Below are experts of layer 2 (counted from 0) of a mixture-of-experts language model. Rows are named router (the router's row for the expert), up (a neuron's input weights, with its number), down (a neuron's output weights, with its number) and show model dimensions 0-159. Each number is 50 + 10 x the weight over its row's rms, rounded and kept within 0 to 99.
After each expert's rows: "comes after" lists some tokens at least twice as common just before its tokens as in all text. This comes from a sample of Wikipedia text that the model never trained on. Tokens count by the router's weight.

# expert 0
router:46 62 48 51 58 36 39 41 49 36 54 51 60 44 53 49 61 41 51 63 58 54 57 59 59 70 54 40 67 27 54 44 35 50 27 46 61 50 49 47 42 38 46 47 66 52 51 48 53 50 40 51 57 33 49 57 49 35 43 57 48 45 38 33 63 46 35 53 68 36 45 49 52 65 71 57 41 49 48 41 62 52 77 54 58 49 50 53 58 55 48 58 44 59 41 57 45 30 43 37 56 43 67 55 55 51 53 36 54 20 59 62 39 48 45 63 54 57 44 50 42 34 64 45 29 38 49 57 42 62 51 43 57 54 45 66 53 54 52 47 58 51 55 44 34 32 68 57 51 61 65 52 62 59 66 45 50 61 70 39
up5:51 60 60 49 49 60 59 46 54 41 38 38 56 64 40 39 45 46 55 44 50 54 47 61 78 52 62 55 44 36 72 73 44 51 34 74 60 43 40 56 51 28 49 67 51 35 43 58 55 48 51 62 55 30 30 72 56 47 43 63 43 67 55 63 43 43 52 74 55 57 58 59 67 45 50 51 44 72 47 45 50 46 50 35 50 53 53 44 48 50 48 46 48 55 45 48 58 54 49 47 61 53 51 58 39 55 39 45 61 50 69 36 67 44 52 56 41 60 42 52 51 35 59 50 57 53 37 60 43 48 59 48 48 70 51 47 34 43 50 43 55 34 42 51 49 24 51 64 36 49 32 49 64 46 37 50 45 50 61 47
down5:46 53 66 59 60 48 55 60 48 38 73 45 46 37 52 58 43 37 52 51 51 41 34 49 47 60 56 64 57 38 39 39 41 52 56 60 58 53 42 42 41 32 53 61 43 32 46 51 51 42 43 48 59 57 52 43 37 58 52 56 39 55 35 51 33 37 63 35 49 56 61 40 56 55 56 58 73 67 52 25 53 43 60 59 47 69 43 36 33 56 37 38 44 46 26 64 44 42 53 57 51 35 42 67 53 72 45 54 44 47 40 44 48 68 38 44 52 43 60 46 54 47 46 50 53 39 46 64 70 57 44 61 54 36 38 53 48 61 55 40 39 48 47 46 35 24 53 52 65 55 45 38 57 62 53 51 39 62 40 61
up6:66 37 42 44 54 37 66 36 49 62 34 53 73 37 54 58 49 48 24 57 67 45 54 50 48 45 56 64 67 50 45 61 61 55 41 74 46 41 48 68 59 44 42 59 44 50 67 66 49 48 41 55 47 67 57 56 54 58 43 54 67 57 54 51 58 48 32 44 62 55 55 50 64 56 47 62 48 47 44 42 60 48 53 30 59 55 51 62 38 51 56 37 55 84 37 38 56 58 64 46 56 66 66 51 61 64 30 38 50 51 48 61 42 42 50 60 56 49 47 45 42 46 38 44 41 44 44 51 40 41 39 46 43 58 69 43 61 49 58 46 61 46 62 56 48 42 37 58 45 54 48 44 46 33 42 48 33 62 47 42
down6:44 50 55 77 48 39 56 51 38 59 48 64 30 46 37 52 55 74 66 65 40 43 22 56 64 55 40 41 54 53 51 56 53 47 59 55 51 54 57 58 53 43 57 46 39 49 41 45 41 34 44 40 35 43 49 40 37 39 47 44 46 63 58 41 51 65 53 55 63 50 58 56 36 38 49 63 39 46 60 64 47 39 46 48 61 48 46 52 70 58 50 65 39 41 64 58 71 55 39 47 52 42 52 37 61 61 49 67 64 45 54 56 57 67 60 74 42 64 33 47 36 31 57 52 47 40 58 42 46 80 54 51 52 42 53 52 52 53 41 55 43 47 51 46 57 38 47 54 40 50 45 53 24 50 60 55 48 54 49 55
comes after: " of", ",", " to", " in", " is", " and"

# expert 13
router:64 54 64 49 63 43 47 37 49 36 52 46 44 46 60 59 57 53 34 64 56 56 58 51 51 57 46 23 38 44 53 53 53 28 40 68 46 35 56 44 44 45 58 48 42 61 58 44 72 50 49 55 40 41 52 51 51 52 51 31 45 47 61 36 57 55 31 49 56 44 39 48 28 55 55 65 59 44 29 49 41 54 62 60 53 44 55 51 45 47 41 52 15 50 56 53 50 37 37 31 53 58 68 64 59 54 50 43 57 50 62 68 49 36 39 43 52 63 55 67 41 52 53 46 37 45 49 44 33 61 53 56 37 46 56 55 48 57 56 68 48 64 51 58 31 65 63 53 67 40 41 57 56 46 63 56 44 43 56 52
up17:64 49 62 67 59 42 55 46 64 41 45 44 52 71 45 44 62 71 52 50 54 42 61 49 47 64 47 71 44 57 53 67 52 52 50 62 54 70 63 50 48 63 43 40 54 57 56 53 48 50 54 37 41 49 35 52 36 56 63 37 69 58 32 50 62 41 80 53 41 46 50 64 55 53 45 42 44 56 58 44 55 58 53 56 58 47 60 53 53 48 53 55 53 72 47 43 72 67 57 58 58 39 61 41 54 65 39 68 52 69 43 48 58 28 43 45 45 59 46 44 62 45 58 42 57 42 44 57 61 43 53 74 55 63 48 53 56 53 68 50 45 50 56 44 48 72 61 41 40 58 63 38 41 58 56 57 44 41 36 59
down17:38 44 37 53 34 58 48 57 41 38 50 43 52 46 50 59 43 34 39 61 47 51 51 68 48 49 39 33 57 44 40 44 46 44 57 45 69 30 32 45 66 49 58 60 51 40 37 55 57 41 54 55 44 47 50 47 56 52 38 52 20 41 65 60 54 53 30 47 50 64 54 36 47 42 47 68 56 54 50 60 41 46 49 45 37 60 38 48 64 59 50 44 33 39 53 51 49 54 43 37 53 77 55 62 37 32 65 35 34 46 48 53 48 53 63 49 57 43 58 57 47 59 32 63 51 68 60 38 48 62 46 33 45 29 72 57 62 48 39 41 45 52 45 62 58 48 49 50 72 50 43 61 52 66 40 58 50 53 50 49
up18:47 51 47 48 54 30 64 58 57 67 48 58 53 59 52 32 65 65 76 50 66 42 69 60 51 41 47 26 54 34 53 67 56 53 45 56 47 58 86 56 48 45 35 47 55 56 50 73 43 45 65 61 68 64 40 57 59 48 42 68 67 44 56 54 62 43 43 52 28 48 47 56 37 39 52 48 64 48 41 50 43 53 50 37 35 64 51 51 59 54 49 57 65 41 45 68 50 48 55 66 65 51 49 60 55 62 51 50 48 54 40 44 42 57 48 49 61 49 67 52 59 37 60 42 65 41 47 41 53 55 58 49 57 48 61 51 64 45 53 57 63 45 47 42 50 56 76 56 50 49 60 42 57 44 54 52 62 50 52 53
down18:51 46 42 49 58 67 59 39 51 49 60 62 44 43 55 40 51 33 59 47 39 48 37 52 48 66 58 40 63 55 66 47 55 46 60 58 42 55 51 30 59 58 59 60 38 35 57 29 52 61 51 50 31 38 70 37 51 68 63 33 34 61 35 58 52 52 45 52 59 43 62 50 52 56 50 58 42 50 65 71 42 37 54 54 54 34 62 64 53 50 63 56 53 60 44 46 53 50 51 34 36 48 31 50 22 50 32 43 44 47 28 52 44 47 57 38 48 66 36 45 47 50 55 44 47 61 38 63 67 63 60 57 46 64 44 41 44 54 61 60 47 39 44 36 45 54 35 33 55 66 42 56 58 45 48 39 59 51 48 54
comes after: "\n", ".", ")", "=", " =", "\""

# expert 12
router:62 55 33 52 57 48 47 53 59 44 35 36 59 42 62 26 64 57 42 48 58 52 46 45 55 54 53 50 49 36 64 43 56 51 39 50 53 47 42 37 58 56 56 68 68 58 63 50 57 51 62 50 62 44 51 52 51 54 36 60 30 29 62 43 67 49 55 62 81 58 38 53 50 56 54 55 46 34 43 59 52 41 72 64 63 63 52 40 52 43 39 40 46 55 54 45 48 39 47 50 43 45 51 60 71 43 48 50 41 54 52 37 47 46 52 46 40 58 53 50 57 49 58 46 46 57 65 33 56 46 64 41 48 62 43 61 52 63 53 63 42 46 54 62 28 50 69 57 57 43 43 32 48 48 70 62 44 77 67 45
up11:29 57 36 51 44 42 54 45 59 46 67 64 44 64 39 53 43 60 53 63 58 50 52 49 50 53 63 49 71 53 61 46 36 30 46 53 46 51 41 74 40 48 52 46 63 61 36 53 64 65 58 47 50 59 49 58 29 50 50 60 38 63 40 51 47 45 51 67 55 38 46 45 48 49 53 44 58 53 36 39 49 41 35 57 63 59 52 57 52 59 58 60 46 53 58 39 48 57 56 43 38 44 39 40 45 58 66 66 35 52 51 34 53 35 54 58 56 59 38 57 33 62 51 34 34 38 44 50 59 62 61 43 49 46 69 61 70 50 50 76 55 52 36 57 38 62 53 52 48 35 32 38 37 42 45 38 54 32 50 43
down11:54 45 59 68 56 49 69 49 73 65 44 40 43 48 43 58 38 62 59 31 68 58 54 50 39 45 60 62 40 64 61 60 48 68 67 50 39 52 40 42 56 41 50 49 47 53 36 41 60 61 55 49 53 62 60 63 60 44 51 52 66 40 44 57 47 41 38 40 51 60 61 54 61 59 49 50 43 42 51 41 49 66 61 71 73 56 67 51 41 33 45 53 72 55 33 55 45 57 55 56 55 50 45 47 54 32 35 35 61 54 67 52 51 60 62 38 57 56 45 50 43 60 53 52 48 55 54 41 53 42 53 52 52 56 45 57 52 44 47 53 78 57 56 39 54 78 45 71 49 47 53 40 68 51 33 59 43 42 54 49
up12:59 38 42 49 45 48 50 35 47 40 44 53 81 52 36 60 59 61 49 54 47 41 61 60 57 52 42 63 44 51 45 52 48 46 60 28 56 52 20 71 53 49 49 53 57 57 63 57 38 47 81 58 61 53 60 63 48 53 45 59 55 43 57 52 45 34 44 53 41 36 58 60 42 48 38 51 55 70 43 72 55 55 58 43 71 38 51 60 51 41 39 52 53 50 49 68 51 47 33 61 47 63 44 41 45 67 45 63 46 55 45 52 40 36 27 51 39 54 44 40 49 37 48 38 55 45 53 49 57 47 57 49 56 51 60 64 69 42 45 54 63 58 29 43 53 52 59 57 67 35 56 51 59 59 43 54 62 37 55 36
down12:36 57 48 59 61 51 63 36 52 50 47 58 40 53 74 54 39 43 48 48 50 56 45 70 46 64 65 48 56 54 75 46 46 58 53 60 49 58 68 54 53 55 59 44 40 46 47 50 64 59 50 39 64 38 60 43 42 54 67 56 37 41 45 41 58 57 43 44 55 57 60 56 52 39 46 48 51 35 54 33 57 40 48 44 57 72 56 42 59 49 67 60 54 57 64 45 40 50 52 26 48 55 45 60 57 38 60 57 55 55 68 61 54 62 56 31 49 40 59 63 45 55 52 51 52 50 56 67 58 47 41 42 62 63 65 55 22 57 50 38 47 34 46 56 30 50 36 52 25 61 59 43 48 55 49 29 54 47 39 72
comes after: " the", " a", " in", "–", "19", " The"

# expert 2
router:57 55 58 41 53 23 51 53 61 32 38 47 63 52 58 47 52 30 33 37 77 33 47 64 49 57 59 33 54 55 64 29 65 57 61 52 63 59 41 48 56 44 43 53 56 46 58 46 54 66 48 53 52 50 53 50 63 45 62 46 28 52 61 47 53 59 57 33 55 54 35 53 44 51 43 67 34 41 31 66 56 52 49 51 46 52 55 51 51 54 53 35 60 58 53 51 58 49 42 65 60 63 64 57 42 40 50 53 55 41 67 60 46 36 63 48 58 50 60 59 47 57 37 63 38 30 57 53 43 53 51 47 59 58 41 49 50 54 54 56 35 54 32 35 56 64 61 38 59 28 44 46 56 40 59 58 60 67 56 58
up5:36 47 48 62 67 67 44 40 44 46 58 56 49 56 52 53 55 29 52 45 41 59 54 49 44 45 49 35 62 64 63 59 52 38 53 57 46 50 49 47 56 46 57 48 50 44 43 53 58 53 42 59 39 52 51 57 46 62 63 66 45 41 57 51 58 61 56 51 61 63 28 62 28 47 35 55 37 43 52 50 33 50 64 56 44 43 47 53 61 64 57 58 63 45 41 45 48 33 44 50 37 57 47 63 63 54 75 38 41 45 47 80 40 55 62 34 58 68 56 42 35 58 39 53 37 39 44 59 63 51 51 48 36 72 44 36 41 51 64 42 39 45 54 58 62 57 60 40 42 60 57 42 51 62 37 28 63 38 55 62
down5:43 36 38 65 52 51 44 29 50 57 67 74 60 46 44 54 37 51 43 38 52 36 35 57 41 53 47 59 47 43 45 66 56 58 54 43 59 38 45 59 47 34 55 59 56 46 57 49 49 67 50 54 66 37 32 43 46 35 28 47 47 59 37 52 39 45 37 47 47 58 65 44 38 62 40 38 60 63 45 45 40 46 46 42 40 51 45 50 51 56 42 49 53 55 80 56 45 52 51 43 55 43 66 45 53 58 57 39 72 44 45 35 44 58 62 54 58 58 39 75 73 41 56 52 57 64 71 42 55 58 43 50 41 40 56 60 48 52 57 55 75 60 54 44 54 40 61 57 65 46 54 51 37 60 39 39 45 43 50 51
up6:41 49 59 48 55 74 65 59 60 64 59 51 72 52 52 47 50 60 49 39 52 60 39 58 38 71 60 59 65 51 52 49 63 54 55 48 42 61 61 66 44 39 59 56 53 64 47 60 51 53 41 81 54 64 57 46 47 44 49 54 61 49 64 49 58 62 37 57 76 60 59 48 52 44 52 54 43 52 66 59 53 63 56 54 45 72 42 57 59 62 49 60 41 52 59 47 50 56 70 47 45 61 39 64 48 48 51 55 37 61 61 55 57 52 51 61 57 54 71 59 51 39 52 61 49 67 52 53 63 64 54 64 65 53 63 48 34 53 50 46 48 58 65 43 66 56 59 52 66 47 52 44 57 69 66 62 69 52 60 39
down6:67 40 46 64 46 52 31 48 50 51 50 44 33 44 55 46 53 66 58 56 53 50 48 42 63 39 43 46 60 64 47 51 34 53 37 53 54 27 36 55 57 53 60 72 54 49 60 59 64 48 77 56 43 45 55 76 38 49 74 58 38 57 51 42 61 34 63 57 36 41 42 51 41 38 48 55 71 67 35 47 43 40 50 57 51 26 64 49 52 39 58 51 53 41 45 60 58 47 53 52 58 42 73 49 53 56 61 65 57 57 59 48 44 40 38 51 62 57 60 47 55 50 47 50 63 39 44 41 42 37 64 46 52 56 57 67 37 54 52 54 57 49 41 57 47 31 45 48 54 60 61 57 40 58 62 42 42 64 68 56
comes after: " (", "-", " \"", "S", "\n\n", " S"

# expert 1
router:56 54 47 54 61 61 43 52 56 48 43 43 58 55 49 54 44 50 41 56 40 50 65 66 45 47 37 43 40 54 57 42 59 56 39 59 49 56 38 36 65 31 72 52 44 63 71 60 56 52 47 45 58 44 48 37 56 47 51 47 50 49 54 48 50 38 49 64 51 59 32 47 28 48 55 41 56 45 57 46 59 63 66 48 51 59 41 57 58 38 47 44 39 67 52 43 59 31 49 40 65 47 66 52 59 51 58 61 34 43 54 45 68 25 47 60 57 54 51 48 49 57 71 64 47 54 59 25 44 50 43 58 30 39 73 47 52 46 53 62 51 58 38 33 46 75 61 46 65 41 37 39 36 42 62 49 71 50 51 48
up5:61 51 49 45 50 66 66 41 35 50 41 46 67 55 34 43 44 45 38 52 56 45 48 37 67 60 56 45 59 56 46 55 71 45 55 58 39 58 61 54 74 66 56 61 48 65 80 66 44 64 48 56 35 59 43 57 53 54 50 65 49 45 36 46 58 54 39 52 57 54 36 64 59 41 52 70 59 60 44 57 46 49 47 46 38 54 53 42 50 78 35 70 52 34 61 55 49 63 34 39 54 52 73 44 58 49 61 53 58 47 43 44 47 64 51 46 44 54 48 54 41 47 38 46 44 48 73 52 54 70 43 49 50 61 52 43 45 48 49 39 50 62 59 39 43 50 58 47 63 48 43 51 46 59 40 47 63 48 37 26
down5:59 55 36 48 61 48 45 70 32 56 60 39 30 65 57 63 50 57 53 46 60 61 43 55 42 36 49 51 44 46 54 45 41 56 51 33 68 46 45 55 47 52 45 52 60 42 41 61 50 48 57 56 58 38 53 38 40 39 45 52 47 51 56 56 27 48 40 52 44 53 43 45 36 44 51 38 46 41 55 29 77 42 53 54 44 44 47 44 45 43 54 52 65 59 67 43 63 51 44 68 54 58 32 46 45 55 56 68 57 48 51 73 32 38 60 48 50 46 64 47 54 66 63 40 58 48 42 34 70 49 30 48 45 61 43 63 56 42 53 47 68 35 21 50 50 58 65 52 37 40 51 63 47 49 59 32 61 52 57 48
up6:50 38 33 50 53 51 63 66 59 32 53 51 35 48 67 56 64 52 38 48 44 53 55 49 65 46 27 61 42 58 57 40 58 48 64 47 60 42 50 49 56 56 55 64 57 53 68 40 35 55 61 41 37 52 64 51 46 66 66 42 36 51 52 63 40 41 36 62 45 56 58 70 47 56 45 52 56 53 59 58 65 51 36 69 56 48 34 65 44 54 58 55 46 52 43 47 66 41 71 46 53 70 51 55 46 46 56 64 55 49 52 43 56 45 31 51 67 56 62 60 63 56 68 49 46 50 54 37 40 53 64 50 34 59 65 50 46 59 62 55 47 52 35 62 39 30 33 58 56 42 61 39 62 42 66 52 53 44 56 37
down6:33 38 51 64 58 68 58 46 44 57 51 63 58 39 53 38 61 49 51 40 44 44 50 39 49 60 52 41 55 32 36 59 56 54 57 48 47 69 50 42 42 46 73 35 47 41 54 47 57 49 53 42 50 51 40 47 57 53 44 26 60 46 44 56 60 64 53 39 44 38 54 45 73 56 60 43 45 71 52 36 50 30 47 49 47 53 68 53 48 62 40 47 51 69 71 59 69 52 39 34 66 51 63 45 49 57 41 71 47 55 31 58 53 64 51 49 66 37 30 38 40 48 55 63 59 67 43 44 44 51 47 54 43 33 45 72 62 51 38 64 50 49 44 53 49 60 36 44 50 48 54 29 52 56 59 50 48 57 48 45
comes after: "\n", " |", "|", ":", ";", " "

# expert 10
router:58 49 52 49 60 43 40 57 75 47 63 52 60 39 64 31 40 55 56 47 54 64 54 59 41 57 67 43 47 44 58 45 53 45 42 50 46 54 66 29 60 44 55 54 67 49 76 43 53 45 51 46 50 48 63 57 54 32 45 71 46 32 50 38 45 41 36 59 58 59 44 52 37 50 56 40 36 46 24 59 29 33 56 43 61 54 47 48 53 39 27 47 43 52 48 55 60 56 42 58 42 55 62 54 45 34 52 52 56 41 70 56 60 45 57 44 45 64 37 56 52 52 46 44 54 61 57 48 41 49 54 67 41 63 68 59 67 47 56 61 59 49 45 47 55 46 40 65 75 65 32 54 44 40 56 49 58 57 37 45
up17:55 64 76 28 50 46 63 56 43 49 39 59 53 54 51 57 38 74 33 53 40 55 52 29 66 56 65 51 52 55 65 47 52 43 52 36 47 47 46 47 56 45 68 35 47 54 51 59 53 56 48 69 39 54 52 55 52 41 47 67 41 49 49 63 53 55 38 61 64 48 37 36 56 43 53 43 53 63 48 57 32 55 38 53 50 42 46 66 36 79 56 52 57 45 46 50 49 49 66 61 53 20 48 45 54 55 56 52 54 55 61 48 59 53 65 63 32 45 33 60 46 53 37 54 40 67 68 58 46 55 48 57 51 58 52 47 60 52 53 55 46 60 37 53 39 75 51 55 42 48 43 52 50 61 55 67 42 41 71 44
down17:49 67 36 50 54 60 71 56 42 50 51 50 52 49 62 50 49 61 39 32 68 48 34 55 45 44 48 58 45 42 34 39 76 44 72 71 41 36 55 56 43 62 37 58 65 35 54 59 45 46 49 29 62 57 41 39 58 55 40 51 70 45 54 52 66 45 52 46 45 57 52 49 48 55 56 51 40 54 66 41 53 33 58 43 62 56 69 38 69 53 37 46 53 68 41 58 57 41 44 50 62 69 48 58 43 48 49 51 69 26 73 42 47 43 52 47 60 42 49 41 43 48 52 65 45 46 72 41 44 54 65 60 41 50 43 55 55 47 48 53 39 47 54 46 43 61 56 66 50 53 63 39 46 39 64 55 43 55 53 47
up18:57 54 65 52 51 51 67 44 52 63 42 59 68 66 57 53 44 48 53 75 61 57 51 34 73 44 56 40 63 55 57 66 25 54 74 43 38 57 54 49 61 60 61 58 38 53 55 58 59 45 61 42 51 48 45 53 54 52 50 55 64 47 59 67 52 44 39 36 63 53 40 69 39 43 52 56 61 54 58 54 53 63 44 57 47 58 56 65 59 51 60 56 46 43 49 43 43 54 46 61 54 48 59 28 56 44 58 57 58 37 62 44 62 41 53 59 35 61 51 31 53 67 46 61 62 49 38 45 43 55 51 28 50 47 59 42 37 57 56 43 63 57 57 54 53 61 58 47 29 59 45 53 57 51 73 46 41 75 42 64
down18:49 50 37 57 50 56 53 68 71 46 54 59 41 50 32 43 48 68 49 58 52 59 46 50 40 47 57 53 44 53 53 37 55 66 29 42 52 49 61 51 51 49 49 47 55 45 58 55 55 56 37 41 34 65 44 37 69 58 42 49 39 39 46 32 35 70 56 42 50 49 53 70 39 60 44 59 47 43 62 49 73 45 45 49 49 49 48 55 45 35 39 55 57 51 63 69 65 44 61 48 41 69 28 58 48 44 63 36 79 45 63 55 35 34 41 42 40 52 53 55 50 49 41 51 53 45 44 62 67 61 47 43 53 55 41 58 37 50 60 68 47 56 51 58 45 30 46 49 57 47 40 45 49 41 48 36 60 41 76 40
comes after: " |", "–", ".", ";", "  ", ":"

# expert 7
router:61 56 42 55 60 38 19 45 38 57 52 55 76 43 49 55 63 45 45 61 55 35 43 67 57 49 56 50 54 42 57 41 27 41 49 38 53 41 41 50 61 46 48 52 52 55 60 70 47 54 48 46 46 53 67 78 56 43 47 68 47 33 63 41 57 54 48 69 52 51 43 59 56 46 50 35 50 39 50 49 44 54 45 46 52 46 49 43 66 52 70 37 53 57 48 46 70 23 48 58 43 54 63 64 51 50 46 48 55 37 81 58 55 42 47 47 43 51 45 58 57 32 38 50 44 53 61 54 51 50 64 30 45 68 49 56 62 38 59 54 41 45 33 47 32 51 49 53 57 58 45 61 38 43 62 49 40 50 46 52
up17:69 59 43 52 40 66 39 51 46 56 55 40 48 42 34 39 53 72 66 48 60 66 60 53 66 69 60 48 61 37 55 38 36 72 53 41 63 51 47 44 56 36 46 52 52 54 52 40 62 57 35 40 74 38 58 38 60 43 47 46 43 58 48 47 54 49 50 59 60 65 48 52 67 34 47 51 64 46 74 58 59 63 47 50 58 39 37 48 50 49 61 25 56 55 50 58 59 27 53 47 51 48 47 60 42 51 51 70 51 44 42 54 62 55 56 33 53 41 54 45 32 40 39 59 48 53 47 46 52 53 53 57 38 46 68 50 39 47 56 60 59 61 33 54 50 52 49 46 31 58 49 36 64 35 61 50 35 54 35 50
down17:57 42 43 45 58 37 63 40 42 48 50 65 54 59 70 51 46 39 53 36 33 33 44 40 50 59 46 54 55 59 49 59 67 58 40 55 43 54 58 41 52 61 41 49 55 51 61 68 58 60 56 60 36 45 49 62 58 72 20 62 44 47 53 47 69 46 47 50 53 38 48 56 33 67 54 56 53 52 38 52 49 32 34 53 52 39 55 54 46 57 44 56 50 48 31 37 42 62 54 54 57 43 29 37 54 60 48 37 34 52 52 43 42 39 48 51 48 47 59 69 55 65 46 36 41 41 50 63 40 52 38 54 64 50 42 42 64 34 50 48 58 42 50 39 23 39 44 49 58 42 38 30 37 52 33 37 56 46 44 58
up18:65 54 58 59 63 50 74 61 59 55 52 43 50 60 35 42 47 46 60 53 58 55 54 60 61 50 53 49 54 66 56 60 57 34 58 53 68 46 59 53 52 43 50 43 50 57 52 42 55 34 29 55 32 39 64 40 46 48 53 49 36 43 54 56 57 39 55 51 58 29 42 42 48 51 53 28 52 60 47 38 29 37 40 52 58 38 56 35 73 40 43 58 55 48 31 64 58 47 53 39 46 54 30 72 57 46 54 64 49 36 49 46 54 53 44 60 57 55 38 41 44 23 67 43 64 51 49 44 44 52 43 55 62 53 56 51 43 45 58 55 58 53 36 56 70 46 84 49 55 47 49 38 64 58 36 58 56 55 46 56
down18:26 53 43 58 45 52 35 40 52 37 47 33 35 35 57 46 41 67 56 43 55 59 63 35 48 59 33 66 60 36 36 45 72 54 39 45 63 68 46 62 43 43 36 48 63 33 47 57 53 49 45 36 64 53 44 63 51 56 54 49 67 62 36 34 48 56 41 46 55 61 45 56 39 40 54 63 55 59 51 42 56 69 33 55 56 74 52 57 47 51 47 52 51 54 49 34 55 48 56 40 40 51 55 35 53 50 38 55 57 51 43 52 46 40 60 69 39 44 69 47 44 51 31 56 41 48 39 56 55 48 56 43 48 45 47 54 33 48 64 67 61 56 52 47 33 66 44 55 46 70 60 52 54 46 65 54 69 39 61 46
comes after: "=", "\n\n", "  ", " 0", " 1", ")"